From a checkpoint of a small mixture-of-experts model trained on Wikipedia.
Size: 9 layers, width 160, vocabulary 8192.
Below are experts of layer 6 (counted from 0) of a mixture-of-experts language model. Rows are named router (the router's row for the expert), up (a neuron's input weights, with its number) and show model dimensions 0-159. Each number is 128 + 32 x the weight over its row's rms, rounded and kept within 0 to 255. Numbers have three digits each.
Before each expert's rows: a language model's description of what the expert responds to; "gets" lists some tokens that make up at least twice as much of what it gets as of all text. This comes from a sample of Wikipedia text that the model never trained on. Tokens count by the router's weight.

# expert 18
It responds to: Middle or final fragments of words split into pieces, such as Diag-ram, Protot-y-pe, ey-ew-itnesses, lith-ic, Syn-tomodrillia.
gets: "y", "'", "ag", "um", "og", "ud"
router:172141116081117097110103096119117039136136137157064126156179202151112127119122077154113142119120152097140138096130088143126164160078143161217157103116074099113122151153132177144041127148188163100140129133102131147137172135152093171091124131090123139128118174137118160080138115077125070129122154118132145119051150097159128149105182135126126142068144079146067096107080106159156121156127102093136124140153167110092147113175185142173069170202111153117176108122134112159156123142062119
up1:161144140169117137099077140096105154136083088146149155164106136159152149080166139049146181129101108137126145105128060113076108158146141150118103113084110107163120100131182137149151195136140158177096105144095122138161120160099214068122099111063103117120163122151088083111136235129097130153054135107174073165122187115105159113162188131121141159134089167147170101144177103114112153190146104073103135101131096147156136143138116119140135099164146113124155145088175084171149121161094105

# expert 8
It responds to: Words like of, River, and colon after place nouns or labels, such as town of, area of, and Order:, often in geography articles.
gets: " of", ":", "=", " name", " as", " city"
router:129096136169098128092190084152094163164138131124069109086152142138109120076087168139097184132148084115182094138113121089156154193181149146103135127144151116153147177129170178115082160087134139143082124176162101138147160119187176075143064106098133109101160132142172118112106172149138113089138108106081174201147145137111081124094103108146153117142156075147076133117100118162111109091136126158134099115110179151123078136149129195123111160161177090126134175066064140105141095153095045
up0:178112149162128113102137174171109155162149117173098091062122165157128143115113110085188181113115174110126086079200140119139125158086122188061123167152129129149125124078078149083133097127140171136095143098100142122135126090150082104132103070112116127114180100065158143077125164145123176129156148134159191157135128101089092129125104074168126182155111092157108119181110132083162111084090121140116117104174150121128135126192099117207098132142130069040089133127147096130136143169098084

# expert 24
It responds to: Short word-initial pieces like p, b, th, reg, vs, which the following piece completes, e.g. p(ub), b(ussed), vs(.).
gets: " p", "ed", " g", " No", " s", " j"
router:143138138210130160149154149157148170099190131160162152145121148136171154128192124109160193114097149179121114097101190116113115138209105188150138163110127154160138113141100123176134088123157160133139144151151109104120057154086155164107122142155150115075159172057152109095146119159144128108106098156160062123175111176101134122105107127203054144137117086091076109135171118097148109144078097142158173170149114099122102137095133131113086147127109220140114191094156134157089129129165150
up3:134181141147082133143171125113109074168097147139146156082134102098133141116163151111143074060175160190148118109131135136159139113113128118140140132184110116110172139146144154121165140167115139104119156144151133127123106130092120167169086126043118148160099089076111112154181123171151181064159122141070177108135085162077101159092096070124145164182105161123162127145126111089134100161158185143113098146176182203124117094132166160178075150174120129123126165137146165123207063172175123

# expert 20
It responds to: The word by after written or directed, plus released, starring, and featuring, and line breaks in album, song, and track-listing text.
gets: " by", " with", "\n", " released", ":", " on"
router:138123133081140154158100126163106129124159161097161074181065098139121128106137148083083121152141150194201144164117186116119130118155152144172120114143129069125083157057082171118121129145154068127106141120136160094158090101171164167188151123162139127117186099137088064135169088095187135100107119151130199140086119092089124183182140130184138154150112137168090109077075107099153123087151079117132073138102124152149176124132135115098200105199116122172131125124129112159130122138113085
up0:104202113160132070168116221111106072118183121140124131164120074114111102146082121169120211134185121170144098122099128161140188126097117161163126160148158162081127147129129168106093124139155145108124197155100112162107115114153103131167089153113092118148131153118168132097121133190090139144175165189141099105133142165111105164042073080090121084179126127163124114100150139137106143146111131148130100066116168130137111086148129157122083212141140131142093152096065176125157083137112105

# expert 6
It responds to: Label words in disambiguation titles, infobox fields and taxonomy pages, such as disambiguation, born, Died, Genus, Species, JPL.
gets: ")", "born", " name", "\"", " born", " office"
router:112145141098074125130140144103091112109174157159092115074094141154144123159069206132095068121185176129202090117151130149123192170165150150151137162178124080159110152140160111128124135106194121131110137137135106108143122195191190150173114125144178089159126130180167122141123083114120108122169105139105094087122150129111137123166138121161172099176179079174186190137131087153152119169095139137093134083124117080100153073148111116113148122095187096113107173079138121113077159166114086
up0:143122105107144140151093096100100188200151121130102117124104132208143102074120092145129100106100149108136121105218128127153112147107114142120133176189153101135111102048143170083100112113118138136114180104135139186125168077106237079158127120168109090101137155151116095135144128128061122118098175168158123155154158130100166134156143154054154107050109121149145109160084159171113160155122138110088106141143114113172104129136135084109143161106126088143141119036164095115093116176123168

# expert 16
It responds to: Pipe cells in wiki tables and semicolons separating items in infobox lists, such as highway types, drug classes, weapon specs.
gets: " |", ";", ");", " /", ":", " •"
router:122151135161161091176165097068108122165173121114141171116157156068147139178126210122128157086115092140123148141121100137129184152114126179072154155061180126110157091137123129126143091094083116103072174171092106109089135162169096114166182129108147083141108107082134127148145132110093079131114182148162106127106150136127086129191149075118127126136102123177132131151106110098174104106133206130150157106100090139148156128101168083191156186149136090107057153131136119146054130073092170
up0:127112129152150117157157148086135098164114141116128111132100186142152121111147121109114096053119100123130102116107065064165164146116152132130128147077177162073116196089115125154096172158157119102131160184076163152200109155090133069150100135111116147116173161145176131133101101163109084170136146081137119119108156152133089059176163170095173109146166070184130101148089178087138181113177054117094108118140142077129152144097109108116161123048151109129121150101143114188119120107133196

# expert 12
It responds to: Commas, and, or, ampersands and semicolons joining list items, especially occupations in biographies, e.g. screenwriter, producer, and director.
gets: " and", ",", ";", "),", " &", " American"
router:165077071133136119140096169101080132127163151176126128130121085130116127156143138103158107062144150201181160153185155150154191126173146206101079162124131111112137135074159151063126108173121111122101120137102102162072079130097118124121175168153092177118129100161100063151151080078151097130134145096158134040112141134099122125174118095081104091121094116157113088090139163146145165169115126113120100120089101123151178137105123090179117111066157092166140091134097091128083064103150146
up0:131145118080094202147140163137090140140146133094099128153105108075127123132076128122139130101121155137120131127113141155169149170137074109193108137108168051107106186103123123119099156086098076085152111108123245130155120157130154097189125174084130214159183142163141084128158107122134114136173146116177125089093142067117091199152117139100163132119095096140121163115140117064149088125034141130112072141160114123168136117095119089106157096135131140185093128133171097116111098153107149